Below are experts of layer 4 (counted from 0) of a mixture-of-experts language model. Rows are named router (the router's row for the expert), down (a neuron's output weights, with its number) and show model dimensions 0-127. Each number is 128 + 24 x the weight over its row's rms, rounded and kept within 0 to 255. Numbers have three digits each.
Before each expert's rows: "comes before" lists some tokens at least twice as common just after its tokens as in all text. This comes from a sample of Wikipedia text that the model never trained on. Tokens count by the router's weight.

# expert 13
comes before: "1", "2", "|", "9", "0", "-"
router:158098135135123141122160105105148137125153107103099129144108111142125111100084133132128130123113072106086078138160119112070155145138146096148137115129164132126155167122119117126113140112133171148181144146165106080125096116133106161160080114129157131144104132174112115116122086118170142099141129113134102135109158114162092150101114111111136142149150117124089176107175123144141142106108
down4:151099080178126165148145121128147153128132141119129112132131127131110129165071159160117155153115131136158139124145132111140084119146142120144150098096180094171132122137128123158089155128133148130129128114145104126093151131177101165130105135088105129139125122115168136106111192094162193129123088128124146107097124154144114156124078092130142136104148169128154142134127139162140143137101
down5:107135155188152150103147137158114138147149119113123105128077107115125131148153138150164092152117089152170128132141150097082104093107122144118135138156144152122163142129121152138083109130127130100153168113136109118133118161094131175109130106143144111155112170141076136154103134134081131108113113103156119147097091136150078099127147164144142181163156131167140108131110129127096139140150
down6:146154110119146126122125094149128123144151100157125134147132098091148139100136118094146129158159092102095130117138126150125127102125108107100098123145132166152101142111109127085179140149166107138121123093105159111112127097125130131149132124078110121149091118107120179129081187085170106108135149142142126132096130137104132156160102141154120202117094099106134137134099175115160136150101
down7:143124118118121173126076152123160138101131136085133065092152137145115139153150093091112107115101152147088114064145105093123138155120135119135145148117130083147159142129117127143147126133114146141095170126102105140135116089115147115113132114146131134127115162156114094154134134105122070096160120088090161133121124105138168129107166165101143137144147160177088105110136108099146119133127
down8:143116121096169144089129135087148112148131163162131139098076130158143147163131124115172143128133116123136165123106115114133145137118120150085149159145126148151199135094091161152140130131102136139119146118118133153173131121166108161128148134149124146131177176122133081101133118118154146181120123108122148114098103138078082122145136166104116104117131109116156133111141117141164112183131
down9:106182126118119129143143141136114145149153130127127121121081104150114170133093109166152131116142148094170122162122116149097167130140126143098112074137117147153122127130120171110114167129080168119140135112150174148110125154146141135110131141138140076114155143131105138102113127105111116157123135158076128115138162112159162119140134137160114113071154110175118141106143133066150108111075
down10:131177147126096119128118113122145090101135120118137106097157150127119137100120087128126095128120074126127135102137112114103133100133103143075117099105139124119082134136161101166097109118103130164145120117111130081136117118130147100100130146094146149088166117118125149149183146143153103128106108118072128176125142126129093097126136129147179131087096171101083092140134129157145115092102
down11:094112067157098109122136133126139123098161102105092157089151116184115149131131160109120155090109116150139104117136126124133172141107187124152145136135115119131098138144152115126148131117124130114133145127127161115132102098190162153143120147142122141141170093149139106122159109131129146129113094136076142093100155144131163124134169109158106146150086142099122134157135097080112148112181
down12:122147154164188128172085098136067132177124153138134138104119118120121114145102132107121145112148100158122147124144142168143102137115130159145121097122127100100119143132090122168154149108156123092123082139188137151125150150128131175145113132155109152115143133160110133133179099102144107154116121112124141155170099104114138135114109107114131117086101147172095117144150109135081110092119
down13:093174132145171107118156130090125113162113126111132123143148126151146122087144139126116090123186111178150123120126166119120117142118101136165148185135120156139104173098125135174154121146155080157113172149118119131098098178160167173107159106106103124149116120127127101119172123183127140114152160139109148125154117147117146137141109161141135157134115152137131121122167134154149142128138
down14:102101137174095123129130073140151102106116125056161164076131164133151142152139129103122135114148123132119174151151140145155158117124162149125153110120109116124114155107141080078132115142143096134140140095128117122134097131156149133135131149123167120091157091129105120152145118140122173119150126092135090169152123122113126128132123137113093099138111061176163156113111162144113131118128
down15:078174118121112133099116132092158158167136124094120155150128136158133146073098143128187133140159136141143131136111152122147133162165125170132139115140140161127107157118131101105117121119138112115099121160158147154123133083107131125109148112120103124084120128118139123134120124095107099111160150117081145120103106194113154112132120104154164108116101118111114199159150157134085130161150
down16:146152122116129166128152122111152111172126125106154100158127180121143131111118153071114129108126125129121134160124131128140136157129142141126142156146118115135143166123136134106169119146159141123120102105122150124101131125087169084118128136127115138147136085059138135065181170133134119105148156099145153137129137085120145113175171124150133128129179125129142097174133180126182141104120
down17:127101126117122122111116117073112128122135126122120114120103102108143127120167171121122149081121141125113115104132117114184091130120143129109125135122135150165123116127099089134144085131128128132141079108114121085093096117119074101127103108165146094141137163122152138127113144132115115084090159102139179159145104165118068136141108127162092176122164142146105105097128093136078102104136
down18:152152135113103115095132087165157107125127105165093114115115147131125102106084116118143146146159125127118142134113115098098120165128156126142174128131142149159136100163117122130106125137123128127141159139107130141105102113095133094194080132098156129105153112112134125122108090135120118128159146132167123119146121135168098131098113121124092135114103137134134198105097170078182065115104
down19:162145130093130157138132127128121107133122105149133132172137113113173116127115123131123116182140086141139123058160131122157159177139122097159132095129153116107131172106155160135137106052106159191164118167119111131105118119145146093126144135124119100117133143178140138116110114122114118110138137125140120136125145113181137095159143084128168140142123168144112158118147091107133157139125

# expert 15
comes before: " |", "0", "1", "2", " ", "3"
router:107131110081120126138120116136127136109142094092124144135157139149130112100108099104149115111072128115077133194101135122117165143117104102133090146113126120133167184111162118145149123151134097120184141144150142146116132098151103124137104121130119133142108103145134121154160100143158116123127145134156112123127141100174155127138123140104176153115158142138074204083158128137163105116114
down4:113145140131137144129138142133118087106125113105148133160123131116140123143133132132116130099162120146197139089140114149078115141126131180096103136101117134140165135142156120118185138123138155090121164133130148152151122149056150145082105140135108140146146136079092124120196089156115121135162163141120150079104143120132127118086136073116108128158114098117139107122152104119153122128116
down5:134113105107114166115131132125122119092125099125134108120138149121098070091092166161126156148156126142115130109129131136108159134127120115140132170152125136149133118118110164135166070166098125107102127113183139151137136196103136119118135118133127170125130204138167149101165121157114118163100152181137124115143106089148167138162154152118142100103150124135135123098096155137119113123135
down6:158149123167123161118119110096086150092146123124111197101076139137131158152126148155114157173140133125093108158125109084127125087147139116181099140137127148070126106156142148109098139123145112168111139147131117102141115150117132133117075129139132130119148123124148099136091076125150096158127131124183121115152112091155153104151161127150106106127111156099136141132085127152143131141139
down7:138127179147109092147113111147123165182095130128142061147079107124121136115106126094130094098141105113149121125143123132144103102106090153124107159082097094139130136112115142109143112111086145123122128168117133141115104057120138112141125075151098142115114126143163134142125122129122152105132185140143127091122135112165159158117153100123161170142116122132156138108142166145115167108110
down8:112122087147122149109133106071101118124097125140142068168116119147116143134085160100138108119104135107165143186104128149154099161125123135172137161126162132179132114079101127129069140100191137121141125137123105155136140130076133122145118088141132131185095114121128104143126139147092165096124131115116092157143155138140093143127121108120146130124147118138130122104157106145115135115112
down9:110150144100139144099130085094058126132131144114137085118121122120151151165162176104104163103063164150114123150132127096136148129103142130130141154120138148130142160142108120104131128114105167158144109127129120169104089109133130113125087098143093139134093144148096120118145124132148156093176152141143104148096125123122123105092146123135111067165090115132122150080130123161111131143161
down10:114074157076089150118126111093133155132115168125119113126122128104134168157163118107139129136089129185083157121152115110106119124093146117112138076123171136143149081153149152115127153077104149139147076124138126122108115124124124080143141113132115164160135134134125127090137088116118087114138119107105170159133116147109122140083134137145082130132130117113098112115113122129142142186107
down11:099109124123104110175084126106163139138115111122145138151125105123126143116135151152147148084149142130176141086178189200155117091158128132087126120159121125103118113146104126108114117106141124111101142162128126141135152177084135136092125116128114147119126109172128085157096104099095103133130141123113117141098164133110139137120169120121182145116155160116131179125141150118119148113116
down12:073127140129125150139117165131119155138131136077150114176165123117156155150138112151096128101116133104110121068126141167111142136127169112115141149136131104116116149126090154105113131167131137122119144098149133175098109121116130129123126126147108072146137168118141101098094133112116157141149106122103148150095131173093125137125127152131137162150145154093134158138187093130062174144113
down13:122123128131166110090104102149119154117109170089108108108085160106147120153136158113147105125111101118129162189115125123135109163077107091151169092121153141143146106144128164144162136185139117114134087130090119143107147116131124133113152163180088157121129112110120112116104119149089115152130132142130099090111152118161115140116086134128120140180111115130121161096165108103104118106137
down14:103109141102155149119126134131163144146105115139145123169142141127147099140153139160118120146115119107137130127164119114151124169116148061134122119187149166147147123152139093163137214151136167108141138159106112131101105149103107105079093138131103146099123125105113094119156119123132090107144132125183143107131143142109114119124114136148139116121094155129171148112119176134185112160116
down15:140136134117108091103130148116180172127111135132089159114116119116090135126153083127122103139139147156127142086084138109111083095121126112123110138112121087149185136119166143136117168153120144162129112159134116157125115103112134136102093130149128082121118119178141151150132119093091115114127123117152146092085153149157161178159132140124106107105091121151118117123112122113144074082158
down16:086153126091152129119107120084102134166140136121084142110113146126107128165082138133167164133143151135079101145134133157127139118141149131165126119128145139115127117144134094144101128145151127157148127097139125108139107075117128110112090150108116117105129121153120123078122112174081153137071117157117110151085119119162110143140085076106180117125151136089108130174142153123094137120160
down17:126119140114041115128147129138177149100125142141097126116159169158080140104119132144118142128082120155099140134083088157131181135116116145114119107116119145133127149151122125151115122114144155140152127161143174117096114143141086102103119098113104114134152089087112169165108130122100142168148121081124089112141133130112095148135149107099175129133122119096132158128130164122139153114096
down18:128088144095133078109159131156122151093118117101124141116140124125142115127155122143160136147143097165137117162081086136139153114136150103178167087135120081118146135133112112084149121098111138147148124132118157135131124175131139132104111098158173169121149145172129090091157174126138124157113156144128107119090146101132122173145135115129096149159095151161144090116119086128153133105102
down19:118154139130145146154118125136106145094062116131154147120097141113140114140143133136156089139158126129171092101132107133161139097112137123137140114127108102085140106111091118086092103125118146108097148087101116109141074140102128154149134172120130102154127112113150085121117106163144112153077125101163181140139160134128111116107115145163102132066078152143136131126110110085132143146112

# expert 11
comes before: "0", "9", "1", "2", "8", "6"
router:114086136110122167121124112108163127103154096111118156115112123108173110137129133105103129113047103136131094177138148129097147140131092109111146122115123104151091145142151097149115113164125100118159137144137113104124065148142123153133136113128157124129094115126110138117162068145160153134143158094174107141170133122125126158152139105119136115138147159168081149135146113099105120130076
down4:136110096144131120128132120105155121151120132129130072124120104150116123112129163148132058185127119127112100097122149121136117117120124113135150168101129143131109125083105137153124144144170154102085123160162116109103098138217122126137125155125149192090132144130121135119103133096162115153122139099122121151170091148100125138117115160130146083132089172125129113102122099137119155157134
down5:133125116117124139106139147122134102149139155160118129103163117147117115161115050109165143123153165134138175134122141128157116111127114095148128147131103155108163101131156105144096179099154168095103142096155163117074108118149148117155097158162117154126144152129150149125113126109121127128153152111123083114104147119114085110101116118107156178148079151123080123106112153161154130121113
down6:159141124105106115102142159126105125107141147087159151140106131119078142134139120124137122112122088124113100193145141103106126111117140119159138147138134141126109151093135177162124129124102110104161104129139145145136108141144150090093127108116120142169151118122111118155088161134113157149177122177131113100106175094109093105099132117128147127111104104088165122141118146124086199099082
down7:110117146109153133135162129159160168139100175113137117112120134098141149182142134175132114065112127108139158084161131158104148119153110091127110108130122115063171156124162122120136143103100093133127132148136115094089128129141080122133122081115112156099139134129113123138127158094113139165134147105103135149154145123189087151126129107137155136147147137136111103114120170174143142122141
down8:186121157123182132122124180142136130127116146146150159087125133090141158195115177147112133115110143131090132148123128122125128095138134132122133151136113125118128117095132154098113165173109105126136127113125113073095123203110142111131157149114163121122113082088099132118101099095139157127137122161055109146110123128143119142148143130102105104125114149132138096128133159120127163143130
down9:177152076149118169116119077127122133109138111136135129129120159148119118157126139141163115117127132167115097109133150140130100141093060148095142118120113101158140144119083140123105165126138130074151113112124119126135124125058140130127124142097107127127093121092128121093121158152069166154197115155133147136118142145138130130149083158124121133142135151149185108139116155126100132145120
down10:101128115141143168097129111091149148104081138148109154121178148156126165090073141151189136089153112099128129097120112119159133121120117141141105119164113139105125110132112136069159151093114118130150090125138131129081148128129110103159132128150098112150118115150133167159143103111124121152149110174085157115126176095158163119148119116135147158124089123136121121128080132130162106120142
down11:172154172130112163119147106092142117160144108114134093125101204093130137151141086141167098111126131132136176121142134165150121135158116120138137143085128145092155131141110107135151121153141151118063134126170105138114166160123096146129103154106135131099072118158139115125121088121093104122128122133131093142108154127128122106138137082115125113099146115109191110141129116104151123111101
down12:131127116139174174140138102113098124129127123114116148176132126135122152095110174123138140095091133133085118198100099088111098132149134110122172113147115114101161132129107133111114121056123124110112100107078151124163100096149128098115137124145112105113120107151096109154122153145114120126103093144107177136103132107151104123142159127166137106122156163118164131104107100138169112097112
down13:103109156158127166173166154108112134121126127156134120142118108118141121123099100126085123132129117126105148148132139131169122131163131104120099127120111062163144111151120130149132055124118108127150130128143165119152099127118118131145090136124146114135145203083146111153127170170148097152133140130117125158133132115158138133139182129079096147108131086148158152103187129117124152101145
down14:136120154149106111096108150146129111142143124144086137089161120124136143159143122115136132099164122093136091170097132126120127124102106142102093151097141146131153148122115141095138141119115181090124119134093096120091074101105139116136132135162122154162102116175120123118094139105130155173194111142124135153157115085133134133108158121085102115075118131138114165117126106117121095120064
down15:107112140136120114118137094119117130144149194159114153121140073121148147116113142105093108117079086088148146162151164139143129131167139098161142146120150117133141133138143122160089171127142106149122120137107150134119141114113149128116152069101138125105117147124133154109117079137127138116143136139136107144129093108051142115087114158110073069159098133099117158118123102114141105121111
down16:152102122176099052131162125149115146144129185145149124101126130092115089135132151113118165142117119094154088111152133090114127115093111122091117119071110101140146116091157114135111133128119174118138157077118112144113134155135144155134110123177118132115140113103147162102128153120113176104090164128156118167138106125128173106123126122122135108147125119122087140082140141122118146165119
down17:110109116103115112133106114074105163168091124094123145128136113135102189137112121085144123134104088131111124125119153133184153166087117128142133159134111144134151108135136115152134172158113118123115163140110121137141152126088117148117137151130165102160190158129113108124113149077112180137170156111122144125103135112072112092147144120117132109124137105095068125106131120142116111148150
down18:102138104128132126111130163148097116112148079136127111125128167154139149121159123146129148073125135128096186126135146129104165157187142132132106181124135147112163101115132131116138116119099131141165140138137127124088115102156124114132143158121140131115132127153117180124150157157116086146113130118105163117143160092125201121143121187142143136128122153164186132178128127140104133087122
down19:118124075129113137118085138122125117125132122133136170128113129115096108079137110161126142141134128116147151159131116091079136117108093161135087142132133147128146116108132140076128104126073112129122117146129085117081132116136091129111157130183100127194135144092120102141108148153104149145177137119145155113096128115117117097104111108119139177072092104151140108112136117153126069133131